config.toml
num_hidden_layers = 10
d_shared_expert = 384
router_score = "softmax"
balance_bias = false
groups_per_token = 2
norm_eps = 1e-06
batch_tokens = [32768, 65536]
train_tokens = 390000000
Below are experts of layer 3 (counted from 0) of a mixture-of-experts language model. Rows are named router (the router's row for the expert), up (a neuron's input weights, with its number) and show model dimensions 0-255. Each number is 500 + 25 x the weight over its row's rms, rounded and kept within 0 to 999. Numbers have three digits each.
After each expert's rows: a language model's description of what the expert responds to. This comes from a sample of Wikipedia text that the model never trained on.

# expert 30
router:545481514474506480510495521501475474494517514520530529508526483506515504435539484499534516508507537500500458466475491489502488481499481456478517531524508501513471504556546469479483495481494471514457471478489471532507466546526526441521533513468492483491517508482536466524521486479545514513503521486504464472514503528485471520496512530502496526463538517510539509485478504501521492541519519472486474471466553488505517481472485445534518523526465462476456455514475492516527484492508542439518498457521537460478495486470507546507540545487530543487510472488482506540488488501517555473530523499503489513466474460522466495471503558478503480497500469485498492469447538504480481507512505495508535506494482475474529519493491509531524521515490494513511510520506471477531481502500544
up0:497539469544462499514534506537557523529487525513483512479504467464533495538523502475502544475498501468525454515484536527542510510461506492495507509511493489531502487493537560527476520464483529495520485513531495499454502505492455517463495507478529481508529489544488489497477502528483490505524469457445468535529497517498489515483480520511458488521469467515484521490493486523482519513497486520486527528485507516507511522486504489535490493546486451448525500481461508530472509516484529506500536508448496454469481533453546524513492502512528482468499474489454492497560499525504539538479482501541506510482506422491505495478521495538515503521491499501483476483499495486471447491482513494547494513494485459450485427508525511516483487526516534515487552499489485494497523498522503
up1:505523511510533498500510530477499495519534513476491479524467488499484570511527484470525468494518486474530490493512488543468472465509487504497469504496488521493493500489490499529481500527514459508478509548506487487519519496517500487497492495422445514481499510485527489502515470482488512474486503539520504444557546488488497500502496537484540494466506509519483516499483476495458527512475512517424483440494506489489462509474498504479501532512535475529520489494518457475494506532509513501503549495487509504473495539484490514486485425526507554525451525543527513491502547473486433498535505521499453560536465574515493490455515458458531542503470525497498470520485487503485480503521492512483492465511489503517489502525514478508528468493491480503485485495472527488475498529512541
up2:499480537450528506492508489445470500520524449473530483486455499514500518445518519539512487497486522512467507462521505533495531486492474490475490500535537461512543488522462535518465501535543483490520487515499458526475532505503515495531521528460512477498500521516488494470521488468510501492524527475529460463485487537527538489500518508518486457528519465472498547479460512498487531502537487520515467518502557501481478467519496503516468522503510455494517486479498500556478459554542442480504550470487485522519479490477516517490556507524509509473522527526482513505538453478458494522509503520548495525514477508482530503488488476525489515521469479473480472480497513495513536517522495531518537546473482474491513494517513472473514503533514492513504560501525528477454507517473495
It responds to: Line breaks and table markup. Line breaks and wiki table or heading markup, like newline after a table header row, |---|---|, ==, ===.

# expert 10
router:457504450494544487500536523465471479536494508532451507503464469493479504470445486548479503465494470491512509482507459521485501485461494544468518479517480507535491479538488509447434494474483488528513501465471500509466478500480479476474522466482466519458473518467487466434492518504481530489469504490525555451535538494513500485506498471518553496494498521505478483503545512500508509479532491528480491513467517499482513470532472485522468494456463499481545523523482524541537478501514453522504488493527512512488494482503549495501548517476503505542462515506491506487485509511489510502509524493479509510496490507468504517504453529525507511517546484531525471518563481489519518485519543463475514531498486520543460493459532533469504495485493504525465496487499509514487539481509503
up0:476431484517556429515527547487481520526491519474482507471508508492556470501484522500561489499502505512527447498524492508504466511479528481481510522526529517538479531505518473501478518522522469517499501471472493547506519468532478459480473504543511474547482503490501525506526511493495486495500432473473512486524474505520532456499496527466524534533500489502490507478556451553480494492512519542519482485496514513539482539503479543522490483531487471522520456525485522506471517493510478524511528462520453533450519491519519499484509498482500480488473536491513521518484502482508507496502471486457477519487505505492463506505495481519522542521459502537512507503501490543479454490536500517513534538542485486494468485534483518462467507509502439472480473510524483464503511503507511
up1:520523466558463501547480502506511527466486474511439505471497459488468536527520505512496500508466494567494489503447489524524518540535481490497520516458488482484521491526504480474528514472506486534513553522502508472543503478509481507443505500461479519529508459514507473452462496481508458495497462528502500482512550505501471466479501477496496497482510513533500513504505481481502476525495500504485472534492525458541478472486507496539473508471522470522502472524422478488503501466523521504450513452550489508443486501528481481539516496558516546542520521550491465495501502488480497480503512502499496555510504510519498521512501494511475513469501504498521525521519506484496545502481486498482519480500502550522481456493495481483492472496514488529492551535486519477505476556502465
up2:482532522497504520522541509541474488495498510485524531538503489520501481505497499459515459504508510539516494518497474520468519440513522538488500525528499498524466536500486537478508461452461496501511477536455505512453468470476531506484510469479492504507482524492495509476506538505512519526497481486485519466461535538496540464479495504495515505513525455509476534455512499499480502530526512536520490524456506496508488515515531507467463472505503490545529504501485470476473530473508511468498486529464481545468508493484521509534512512466525492513512514495498511499502489505507519532468475511479482510517488463491466485516490561481483572528504455458477458517529525521557484561498553508496450529517465514529477523549533495451508525516454477536493491530484529514475538506513519
It responds to: Inner syllable pieces. Short syllable fragments in the middle of longer common words, such as li, ri, duc, di: miscar|ri|age, legis|la|ture, contra|di|ct.

# expert 17
router:526531535524548461522487478471480488475493530502495509507476520522527534500508485479496519517480533478481525501477503529480496517478516485479519506542570504536469494511490515494498468463533489489487489480505537488513535544470473470483516506455516513500536489533512459504531491485512456531481455491497508455536469517495491532478472474507522485464508504538494532495496510518496484515487528498528463496483459492547516509482510502516490515527531506519461487503507523500447526537490516477492461514544494471446476507499479480510509512486512508493496507500540516492488468515541500476545502538469477473511510520509541476486521523508446472500532462547462469519478545483516472470472448482509511485470484563519507555516461548545486493553527476494508536516523517473502508507465483
up0:505544495492514548487514568450492487458500500487486498495513519520465453528449496471448508524502555486486496512501498484494553479484547508485476533467546472499458488496505509516505473486499495499566514519513482481472511546502508496500469464510453445472471515557512460505497530506530526506494504508438540472489499508436498490514509503467484460480497500519510522529532528518486502486509546503490479502500519524512534483479480504529499516504537504524488494476463508533493500516528481482517532511475496513511506487496532504454509498518511494510461513495499525550507532504552475527480506487520549531540499488513473500493481472486496509500547495523484536455518543504488498484522489471493464460510463502479531480533504496501511511560516459477521543465507512512484470504481458
up1:534536495459492531495494501466477533520491450513479488525500477488510502543489489499501486489517471522498536530475502559508517491491483496482505487475521478468452502528545492528521477472550454504499511477502504517503480522521490518484461483505541498497447449534502484484508507479486483472498525516507505456502484508543517513531505492502551476483506476470500509508476455486524468510497545487465500486485499554515513500514468491522494504507486522443495512495491538516512493524497491486447506462465467542493527535488457471477510506492503519493454523534439488486496497498529509527523509529484482528480489491542486502444535478483515546509543501529491510516482487485506476519555521531536506472489523498510440456491476491525524483457516528490485528514558451485445497535461498
up2:503481492513526501485538545508501495489488486483522506481478517510489514419535491464536485485509494488505475494491495483497526473481548486535461489518527529496518519514481519500499544491495497507525516476484505503535500535468502481485481465501492478475496501523515491475488548500479519490499508521465491503450521508482508509463520496506504462430497483473512565534535522488485536514496479469514525488533523505504478497494530527509491504450528519488515550518547476486494516477503513500498498491508485537494526512509558516493534500489548502513501571510495516572540515524523485490525494494436531513469510486486499469503487565476496489532531530507509462519464464448531523503455503480478508444494490563479513501531582497502494503496488517503491535480494481450509502511494492
It responds to: Capital letters in codes. Single capital letters inside abbreviations, country codes and table codes, such as the D in NED, the F in UCF, route D30.

# expert 24
router:503453503472503497523497546511527517527481469522509507487454539471537452538471474499486513505523486499503462474500520477501488495501531500522475489507515523490518483475454474551487485463495507507502468473503456497489532482461478505515476457501467534480517501417464542542542487498529466473540510520529492515483532465481494514472500528493517529473513470468506521491444477482538490521517537490485458506472455482485474489521484524526498472533487526478523477485517516499506532536488552540486494516512500502468506464483505510514516449492529526495503497533543512474519491520493483519485499517539509507517504539491493499548532535508506522463519573519526493467515518485477504487448514501478498504494483465491521533541507472482480469521494499506472507525489485486490439502555490
up0:501569469459504515471485515521493548502499497510514500510514482464485486531475464526466507468495496469482553490477525475506497516535533486460465530493488551525540488494511532510445493509498463527504521557523518484516521488502517524481497452490499501515462505551524464517515513533491513490482515519507497484482504533523481493501537537498481457470486506526490508507484473486552511447502472460523510534533492507517514468501519486490506501481482507521552533476542501521504513531476525498527449458463505465528530453535488520501503526527487520467484497511515498538480537516526510549475442482470543515517535463438546492522483533526528491525500531483507480491485512485460497508530498534483506478488453515535492491509498483473509503456534523473487489497480515505477482523512484
up1:506493498506457520498492501488532536497501472523508502471497487500534462501492503487510539484514528510503494485488502524492489519518476475499457504472504499518498506501510526534469500488476487516511510535514519476483479519490471497520528506540517494492513464454487523501492516479465522504495474487513520536517491490484505484523537512484492521516506526487467484513512510464506524542480456449431494476484502519543501523499519523520511476512492495449489508530500424466475500491521484493457460486536492478503529478498516502588490521517516499498505512576505466486498531481522508541458480521487482509556496475462496463492470550497462512504474516526470455463509498498589476507496513536480473497476527494513460501521470474464519551546468486534499550514487466520503453491538486
up2:493480445504481527510514547552458485492520488491525535481471505478533483480491507508476485472561502538512456445493511487557522500484517546516471531523500511491531544470418531503491521493492491468531507477467485495508455513510518523502529512501506472475511483493514492520503475493441503498484503503480524500530517519484487484484534472481490488512529450529507504518496500528544510513509477500449483493492461535505538503492524485470459497496516538503512507476524552479470508515490526519466503516495489519475570503509508492505493482516514520489454466516515489493528460521489540513469500544525485519504513560497514450491458471526424498488528482515476516509515511459481516504484523472499514498493445531474496485513537508456516505485505513481547512496461512480469502519522517
It responds to: Name starts. Capitalized words beginning proper names and places, especially New in New York, New Orleans, plus Gold, Black, William.

# expert 3
router:525491517538525572523530494504483508534542553499489522491545447506511533485519501513493539493474533493542481459489484501541528493485533474498496463501488517501515482515488500505467481452526500508495487510477478474481518505523489483480523556453492523525529504537498514531498463489504500536531499518488492454516528497520498527481504481507532514472523526492476503514480505484503513529491500504522519529531510534530500490508476480492516519491505483554505494527494490496508482530507461471496524514509526558538486461507467474475434447504520507495541488515503493451528523501509484466492481486513487551508477543502491521487546514491537471442464522509449484484505506483528554456492497519483466493503510543491487529496480488419501492473556495504506473464515550502479481494483502
up0:484530482488496493498505501515554512458487515483523519543475486471501448522484454533513487501505526495515472493447525496483507468481511512513512498458501511467528506470531529532529548506557477467496520499505462524506498482501467467529480503478528503491473474445526503477462526545553490487513470572490511537519519456463553485495446506517536515524470478480512560509484496526503499461513504487509511500471507474517506494507521503506499510515518525469508501535516460497479507484511497525501510469449507488526519468558488486507467500483493495461501521449531500509492496540485492487544455505472496536451504534476464487509521530496537460466490478499488523531490504515502501540493511534471423488558506482499534510473453485504509502504524515492479488496518503497488516477496502
up1:473519498455495487491478514558468516497551550451482549472493511517494484474501497492512524525508490500528506515494504507514555472478483465514458509466453515531496534450462471495501518494445456488530513506501505471495525502561492473516505502496495497524520521475513491484479519534482502507486487508508515500507507467475521535497464493532562452507478519538505493502510505510525506499494477533521463453453485468483535485499478482501457521499490501492510492506503442509529543481546502470519544557508546530482481494532521521534484529484509449489530518554475506491495503517498489533499523496468445495544517497465515533517465503498513462514492525521527493466472479520510477487491513512461489485471504516517505512476481528499481532544489541497453490496507503453473467477510466
up2:488487516500477521492488483522506494505522510489540519544511505501487503532552504490521505508486512497502506523540510476503544553527520501492488506529480514469492547477463502537501508508514508509529500490491481471478506522515495517564531547522451503456442518459477479492557504508529525521471443505526483520497478493483543506508519476503521454527517515487504526551532531516563500518483505517515523428484538491500498502445517532440500499527488514500512520479491466493509536481504514498540507491481477520526529526479460493510463490519498507481472486483519509488489503592477475515473518500509524551453464508440491506494496513535530521479504514518475513473498530522516509507533478493509473509472511472514462527531532495540516508497484515497533461493510524506457504530530518
It responds to: Noun endings and nouns. Common nouns and noun-forming endings after the or a, such as operation, people, negotiations, plural -s, -ment, -ity.

# expert 16
router:450456510485477551477504451445559486458469487510493538491501505525491504541461523560516493538464496467448521473519527545549521522511507552508508498539517513474492476493457445519480505484518485516504506505519477493489576477517509509488534450501498539487475519519445543506490481507509489500468534515514470496496503474512472517501472513506520552482505498492473517508529511489496507536532515495503514501494491522463512495518543488509493503503482520503514556510535481515491516458505451497490510523537514518499501499489507492493451492523494499426505506499515489481491504513474541513503491518498460439450532542511499512498498500477474528513508492498489491489507509546529504535464466473531522547524535483490486516542513488498514514503490468514483491497528464458505509525485488
up0:451498545482498501482468490466492516503463519478454541490492517508526539492482487499513497497462514468484520502479522495483518502478457487515504518507492450505499492494522525467528486529509521532467512463510540546469479475524481496520494513482513523480484494488546504490502503488454512429472448515510497484466494529465470523524529512504540498491502490519507560538472486523493547519486511477533502447510508518543513509527497544494481493509501498531498483534474513510515511480530494461548542516520468527513505531500489485485465543507488512504513513523513431462488464533471470487502520481492494517525540487502506453495506477472495505499472519489524464504521493523522490465497529494550482510483514504534535505538584507548517528530508490458478532485465523533499548493480475
up1:508524514528492504494507447504517495552481467502481527515522485545492542491522546522492491479495496505500539506529549497463512467492494487522544500503476534478535528525535485508520502474484497517520487537496491517515573482487479477462508529484512475498487523464499520515509533516475505532484462509510507519469509535484507507467496503507506472489464546502474521505498557487472499490504485522463559460482502472466493535557524508495492531494527524519516495485456500520491493497524513539527525502459505510479505548511472481519542541511479501498504458480493518489487496519464476494510471454488540502458489556515487536498483505504484504522474512494456478516498519517538552523497493536456490497531515523553434508522510462490548532462491456486472501540517522516471529520514471
up2:518493509531536577483505503482511521502503436510512467491497506530519506528514491477460467510506531484465479500451491523495461471522492503473469521483505476488472539524482485513433470517500529510499504488492497524484503536535494502512553521515512474452497531488512500534482501512529523443512490485506539490520520492498531537528497469474425469509491471470518507495508499509505470514509496529512469508473503532491513511464507493493515488538510547461514504520511498468523496491517485520460530506505452484499526506475506499550551576475505553476518520510538529492520511521511531504505545521436484476445492479504517471494519526514477531477444488511524488495553498512480481476501518512515484504535499488528538481499473490525497513463519521482491513521484491506470478556490474
It responds to: Proper-name endings. Pieces finishing personal and place names, often in tables or sports listings: Charlot|te, Babaye|va, John, London, County, -ville.

# expert 12
router:532454487493499464461544515472501540524494525531508529473519506534501474542489503526453518536503524484470507526463492483505523467488551484496507537535455503518504498526447508480494481470492504544460521512553483491520555505502492469496503508473526487517531486513472541489497480485509512494534520463466492456490485465540544527503514520509541486463494482510482471510466521497501491502472494521555509523515535519493485483535509490489522515461447519504524508519462526518503473522535467518471514534518504534478499494505509529493458499491515479496534494484518501547479504513509488485465485530496451493463482540465532547523551489463523485462495475532453487513526519495528522499511482517506537501513527497443467550507488508476506460483497472524508480501508519508470535529470526
up0:522503533463475480521538535569478493526473477467528455541549520531479477511500560466469466453502501541516452508513470511494519481534477494506503477511547526491494501484542499525490549494509508529504452476471468513524523494497514502526486476492514470493506496503456501519499527476493509539486463468482516473452519504476496506505428505542496487539525506520518428518519501494502507507479461476505512502518515480528497504489476451493466498501490480509547525521524505498497507535497521518485490478503474525538469517503500509501507502451539559478486520527482506502527464494488537456512511471472458466508502504526484563488477516512490492490499464527480460477537507527524491534499539478547485463535508495502509485498512486523507478490475545530525513499474506516521506525504495
up1:531492519466469515509525543477470536469553528483511521462475522534513497509504519459511504472510530485534489477443518471495522472484528486509544481488459444500503468522534486525517481516472530534491467466519497510513520530551500510497502484522493501492465527506520495508483529541463505541449486481491535541508492465522521486517500487505464432498468501501504472491468536506514484486512487499531489525478503473474509507489509488499523491481443452500509519485519491530509480511497473481505495541506481531492482526515491459522516513491486531516506522525521449495533544536493467587506508485528469505509522528502479497474534523500516520488508486514533543499459513491520542519510516477518464500471540497529492497513490484473489538498459483464539489527486508460454498496496432
up2:524564476500523572533498526487510492545550474469518485493557505484487549497498452519476483524524493482477471509485489510521483502513518450481511554463524508505503509505508498486478521510491485489494477514518483522464491460491485498515474486478513513524512501509537526495471506497480511457506486469497524495451497506508498474521498482521457540482473489506493465533493483499497477512487503489521505529442474499486487496504526472491540476474480495570508509553463488543492493512451548490519502479502481534499528490500485519504559488561517487478533496492463476516535478484513515491507493450498519509432502518515500517452444537532461513502520490484474534503484497490497500500472546493506494520520502473469539511466454490526528513492517484508531463509507506484567524527539501
It responds to: Headings and taxonomy endings. Closing parentheses, section heading markers, and word-final pieces ending list or infobox lines, like Cucujiformia, History, ===, Mexico.

# expert 27
router:471481471469531515489509461514483484552557451524448494485483511459466500505498535507493514506527482487502485493465534504494489477530466532494530509509532526538499507459563472495463481480515508485478475521505460450521486473502465472483549469510509537499545481490457505493516534482488459514497482517529466507529539487509482537506457497498484517507476517534501514487495502531516454465468488510511504483499466437469519480479495478478441443519461534509483500480481523507480506499504497541549495508499491485512486506515465536481487508527536455516499491496523510508485466481525450511483510534513493465558471498470473519479495498504487488504520483504498515493457521480447501496502519482465513482454541507493500521512539484463497511476478497515498484505491523455450525465535480
up0:521470516574508481477487498453458492479507471517496465471492468494492498521476487472516497528471471504481489473482475530521505494527496491457488528485515517495516477513474515498503547539535519501531492545524490511537500510491475473468544504575558501505497498493482460508476513447474524509539533531482508487509487513558535515538484482515464487530482476527509467534447500502496505498509493466477511481490557497496552511526494472445462510508503469529462507504538503491494472482482549477495501479497481563503506513486503473553516533503498495497489523525469494500467529490501515501511544484484485488472480522556497502465471511540491511506520514495489509512491426494529490470511494509490474509491479462491501500502501512513497503484469514479514493522542446477477571509471487
up1:480508483507546491503482500505517536512529468493498466475539517517451480496512543477488520459530534498508514483527497521447542452536484491501481491475508460504483520469484519526460524491528476493521539534535521467530524438549491500461510508472498513498509460538470476521491536449477482503482500514516488487513522514488526522446470521482442505484509498513479548481508512488471526463516483483518505494499496506453517471492514511474457492542482522460482516508494463520486485538466486496463537444477466494504520533507456500477499508487523506496518481497490509453511510492530457505485476491490487522533469478512470479516515481472516530506490538476477486501530514495547491517481538543519473523505476467496471499535466473458461500490506456481497483450467499490439495492508505
up2:530489489521518477505489497467500488558523514528469493509501454488536542513499555457519528530537499492550527472491507513531511508477475427491512487490508506533519489525517514498513461461560477532524477489489542522541544529531540455488498500531471560529547509466507497498563529520458519494489493515494479478475497489476497513500497506493457490467488480551506487498517459545461505500508498481538502512457519533495475511493470495478485513477513499502492486469514481507486489498500519527498513515529474467529502567486531490521480499495485541513490480515499494479523488501505522482467551431534493510526490514550468464520446487491475519501481496486492489442488539497462503473527518480497484487519468517522474503523495498528470494494461473504500505539490504519533480507505511
It responds to: Foreign and rare letters. Single letters and syllables in non-English names, transliterations and scripts, like ä, č, Urvashi, Kanji, Arabic characters, Old English.

# expert 20
router:533505458483511476462486456468502456456500538514513537498482536526461490491474471492518532535531484485537455529467484533481450480484508530475537485496480504529484502512470484511534497491534511518480480483488465490482521459488471499488475525480496523470493540511496516537529476460530469499512529540514490446524514519527470526469529456514505504530535539515479503475499504494490480487463519513519488509471479532481524510489456491519520525471484489521503525538476531501520466482526469502531485523515525467517497507545486519487515493513534507501522474454509502508510468526540474467486524501489487462488479542499531526461534518488513466494479478510481510527452498479508455465516478481469510535496466523474542521501546497534546464467519477514486473456541509499548517508508524
up0:438491505510526529505449481551528505550486527457516470559513500511507503491469483501540503501472518504522504502513464495548475525532515498534455508445528527475534493511492486462492494482507455524523513512500492546502488497524513517497500484476532485543500519443484510493512521530510516513506509485462531514505537542454507511498483500521470523470475473478512514486497490509515519510497481520488497499559502483487495518497512527531524503537483528519507522529513521472470506488522549448477495504511503518486472492532525473519478474499504505461489521500502531553573505523517547561518456523501498506472493514511508499467489461499545522513493501529523503478495532515452514472469506499475474479531523527518483502529505515473511459459466499486500511538466453503453533505450461
up1:514498526526496505466462508533528505537519478519494483481550530483475529528484449495461487509532502479527518485512473461474513519490494495524494567506488469498486504509503538536498518461519449490506507494485526526469530504510506560462497498506499457509509482490489498455502473501496477556484487516498502512469473519455498473480512483497443499501518501470499528550485522529481495505492528475464514450488571500495464500549487528457515480507497500513514513508519556501508505475461498540536537500510486512470527502522524497513498534494474500500522494523514493489512513461496503503512493515500475462515485529479472520512516519511521486493477546512510473488473465513437504492485500491538444434497464497478492503547511497547473530534535486488501559533495461538475528548519501
up2:511533529515480474513487491503474533526511518513496493523531498471471510543516504500494485509499527487448495518524461542492517489456515494501526466482499525501493514513542488499472521514484481516488457557496463516514486538536497496520468528543523480548471486474516457522475523506511520470466499497527506517496461487443541516512485494492474477533539466493507528491527469470468531530496514537510513452517514496483493540531515524502466428498529514472519517503564471475510490455496505529500579512515507523504518513536465470547488496484500484502507514496506514513480515512508511476462532497485525545513508510495496516481507501533518539491494513490493500521548493509513440526519530496468511480453491462518502492517503493470481543494460441491532548498530468487481501466459472
It responds to: Clause-internal commas. Commas after inserted phrases like "in some cases" or "in fact", thousands-separator digits, and words like which, later, also.

# expert 26
router:508505470526478526500505488470482454469525519520532502483529457543484522497473514480515488498530481524523508499486493506455500509479543551482458511450499494462494567535522476490533518514473562506522513516506537484468473479520511550481463512498509484475492480510518479536524535510481479523511502531490480476500491524496523473484508468458534499573493478471463468473485494483515539479516490504513518513500456534518544484503510487497488518470546506520531499501500478495536516488515474497488459511518468509521505514516527468492515475463528473477537517495481476540512540492527569476458494470454493499542504543511544502474495473471519484473462500517524479543486472542524458492471476517500480521493485507506503542525463520525531495478514534523496504490506505535545494490498472
up0:491484501508513497493513488484458473458545501530483528492499535490511437501479543510470516433505515527478486506486457489500507480527535493564416484514491486513504461533496480501487470473467516526488512467499506475479514515485507529529500532494506497476516501498476509503508520449474511503442495479500513531522544529522496483482467480473511510515494522497491501489521489552507471505510502499452551495499496515506503461515461456504504465480506493510492524476481523523485508506467520518475507542499472506501468521445555507500495482479494489525502505527489498461526511452458484463480564473488508501512488505505521523511518425539516517525482520466471534524493510498458523504499443535521519468486516494478451489539471517487525536553488506471510521493506492472488471524460497
up1:526482499514483505492500433519515515441481477494501494483465501541518507503556533486557475465473459518475536499534454485527458491483471499495545529520470526535508476498510487529492466499519474506527487499503506494519501504490551509494506508536494509519534484475478528515489461498462542529506527473475515532488511527488531557471485556473492508489463488438460503524534481498529464492499497512532540493529532553507518480499518513522521496466520474497492505490497512474495479496515526525475533536518477528517508500551508554533486531481534449510512531499499454515495460468508480510490486484478506524510449501535494495515532504542484506551517497554497522514534476495517500484501477506505528479523468475519462505494513510501480539497503483505532542465504491447523516484485491
up2:513457487508524538491506534518497501484487503479521475507475535493489471476490533455480472495469491497535513536515482508510502475476516490465493507511481512487489509527476518531482506459531590490474533455511521502473578482489478482505466502493507518540457493512472493434495535484518483474499476519500449546515513484513485499474502473500494527511492521512508478499497494531504489519518450503483467529461548493486481550469523472494489469477441513529460494509480530489479484530496562462508532519524505518477468520503490507528531525458521472508512498489495446495537516493498475459518462488498543513475464483500537546506475506466502478462517480511523487465481497510510471508492502505495504524494544536468469509502502512491449497524472466499531493519524532504543481519524458
It responds to: Phrase-ending punctuation. Commas, colons, periods, dashes and pipes ending a title, date or cell before new text: "Royal Space Force: The", "July 24 – The".

# expert 1
router:516547504506493499526469508519529492548514523489545501514509532429471500506484491489511472527526504477528489486506523536519481518536516486552491492442519547512487479484470499494519509521489482483491480504487508511478502509468511538467483523514493477523452543546535528481510456483512513481530497513501469494476490549518525500514527478523467548490479498497502480475518447487498508467528486495483519525476472476515495514523494489430545487473518472510521537506505506462504456503494521465518515483461465536488497490508481479489482493518511533505467466510478503485477480488501473502489520513521508515481494468493518502478447522522507490546506466477516478485447460494459463568454467485471477529542466499488536454497495467549526501503506544462529452518508530528493494486497509
up0:521496537511474484520488503510502494475492514472508507495495503501482485510465507521492464457510496478519497496512485514497483507445478514521485465523566490509526511486487513488465469494497490515509468479464507544538464515526492517535488458530515467491497544515475537498488473545494524503531488482476529505490494490533472507492483472476489482486537479521540502545523478540486463568498460514534545493497476486483505532499510497486523491542486476494526500473500504509525502505488526464495451523483484526508521485506530480499520484497524491476508541517493475544499490492485467532517511480485512516582483512483483489494500514535500516492538442447522482536543481509501525507519510578506465497521505496518435540491476440488477506502552502479538480536535530480524517464550459
up1:530478458494453515495471475505511510477496490523493468506539517461465471491527494489457498508517570496533459473498516508542494498510509488497489479519519507458476508483519521549481510471459505516531488474494510505468472504508488473495491467491516461533529501505499515489484504434469516500485542451502489477501493475460475553497478478469531497497488528475464524562482454549430491545511484532509497550493471521488528467492472507499463473464502512513504505490517514512486499501515500477506502534512472534484517492544509474521529498433510526493519457511523496457523541503501477480533534516493520513477541493536526459519524488485492496500483504489530525458479505503515503543471475485534464474528462491566480479504510514474489500511470539516517464506506508529509493475471506
up2:491500456554489484515537473501505499509490503537544457504513521497473511557501491511475472513518514470468472488470518521515469521490532461526498459487533531462518499529492492499482526514475452407453499518519506503520477497521516482463532543514464523496501437505500524490494439479511535501532500501499476509520464503484528492471479482495520535510485500519491491505479530544503533474516491502502481544461487522507509462512539513508503480513512506535563515534477499500507471446503490484448451494507497503502492457490516496505513511477507522472517489533511503506488490525518505507499491547514473524461488518526463468513531527546471444521501515516510490481502463508496481506502489494503503499546474492518517514475498521474461479430464505482457510475503512484454498524547534
It responds to: Function words, infinitive be. Common function words mid-sentence: and, to, was, is, as, with, especially be after infinitive to, as in to be wary.

# expert 11
router:514512550490527492476538462501494501449513534497473492502484524554460464521521477515517500503533502495507484485513476512524438527507468551465523483520515526521542541485515481559477491484518488525473454499486487504528509529525511494457534496504494490485515533455504500479519476461538487444515514518530480506522478486538496455492503499546522506507500489509533474486509489458533476475507529467508449544483488511527485531484461494474520539513506484503480499521491530465515455513498556507549473534479487521498465522533478523520515520506523515491495483527511531552513440515547473479543502497479510495507533466504524538524534485510467504473465487514451466511475487473488513494502526492524492499498497529505543491511453502526469505497488484507474502507534512501553530486504502
up0:489475465523518514504520505466491546524521457490473477537509525485457464516462471494509495515456503500461473525475482504478506466488451476499505523486530521536505517514505461492467519466472513491546477528533499536532515524481519496482505509492504471440475537498531491502489496525461538452521553484533475512503505543484500503510526497489526476547512469490560528459517502530507505491481498483494506531475539516475518472506516487473473536465488520522479466513513476524483503499469491492501501487491469513487503513499529483523480499539486501484488475475490475514554530464508465479508501476505515531519486482513502478498534526545530550540454501499519547530560495542487495487498470484451483502541503475471486426478466508497494483512477541505458479462488501478486520522514471
up1:531515522516480522494442480463504501488475470484537506539481493512529485482493497501470543483494510475498514537505530539490541504515507481497549502493518485458476484515518515506510509508488524503491487513520496511537494452530459537499499466542473478510521499486531471480487522519482488421500493512508471467484594465487515498504491549539513497483459481531478452527493533503511483550517514517507479543517520487525517583531499530523478516524536482505495508483499504469454535501489475497502507482488516494537512497516555481445468476519517500481490482488504521502519449519489498488500540500491459540529489503508484499520541475492491529474532508519524454503515496511486488508488532535495503510553508440476502479505467479461510529511466468501473516512455479487520480508520478
up2:514522450478463501511513535526538470526505452513495515510526481466508547487495503475539498450499491520501471511478485516520486470496479504489501524472486443501497526485480486477481491505485483479485469450475484457496552481474462524486486469518508476523518469493476520507513486505498509527532459430524521509449496504505511481491477529480523480504474546470501482486527479521512487540524505455502497502468514524495558491476495535476523520507526534504525471475509483505515534473551479482459523484493509508500512528503510495507532500528481528513501529506504504530533466480515510493497454497525537478516522480549506485479537554487573532487504489469509506532487471528464505487459512520498475476508509537442462481544538476560496514465502501539495524536473504502474507468489478
It responds to: Line breaks, non-Latin bytes. Line breaks ending list items in infoboxes, bytes of Chinese or Indic script, and capitals S, U, I starting names like United, North.

# expert 19
router:541501482480517474476485471466480460456493541522465519486479518535468480505472477490518536510522472460550449528471498503498483474495504519473510487499492512527486524513472467510529464490511528511477480480487495477460514454479469484484479500495475512467508541489491507499539457477527461458521529535501493475515507484529475526464523466531499505511527530507495481474461520478508483492473520523503462522468469515476518527468468464509540507450491495518520500530473497499510474500529469529530491530522543483512474495545482520484515469524522531516518470466523528524500453512538485485493504494468470480478476533508526525463520526483507472467466479517464480517468519469511467478519454480475520518504473503477535541473535504521551472463527483516495469475532531485536516509463529
up0:504520489534516535507504505509456479496481478449548520464523484517507483530484515486524488513516496505491540512491548510486487493539490463487470529474500534507565491516498485461485527538494539520523516510544533514506487505495550490525520528505496514490489472483554487486453449480517482504513458488495477510462493442515535513524455486463510523503523511492489531452526531504534499483489485460496530513523576485481455470479494488500516485518491510494502518481519537507490477469486489493493508537503554491495534482505536505465518490471521486484471499517507546511512510497477518512477434525459529462476511500504494501512464494500497514501506504522534518514562476503493506528441488468456449473500494511514470510516458458492478456532488480459507516472535500482473510531489533
up1:494524537478500494505503541477473527473449508458531497512473478530508511520536518445512491495486498519508533487500501489474521511497524485464547491517483525492494489500548540493461483479507513453502516546544515491470484488513514501491523482511495462502499470494507520518503492511450481523465507542495507504478473525513535443544481485524486470500518492520520494543516475469491568516504491497557528490530541523505478545521458502481451470528533507516529488478488435478483525526474547509487524536541498490487518510492512485504528509490532541470502491511488524520509508536486521519555512530458525480522506510478486465476459510479507483548502539496517527524519501492475484477517510490492487479486513537518455467534557520491503506470516490504507499508444466492451485523482547
up2:489539500539489512526520569503520505515498475465536508531459503504526517526489491495492460470528491479482499521510454495504533468494506505520507463484497497526489553515531530491515498460496485533486472574478516516515534511505464529485517516516518508486504480509532548506510442521502515507481506490563495503498485513520480492473478491513503457461474518507494507484522532522498547495494496524471538468537516475492490503543474534462468528549515489520480508501489515473466524484502464498499528515514448479484506516572473500492527542510490505477461518534506503518497515463551484533517479546533466491497443502512449490500534512508484505499500514460474497489516477494503517507503528532539495509500500492501465489540488516461474510505447473483527509525532524485488538466474437
It responds to: Sentence-start It, plurals. Sentence-initial It after a full stop in place descriptions, plus plural s and commas closing phrases: times, census, It was.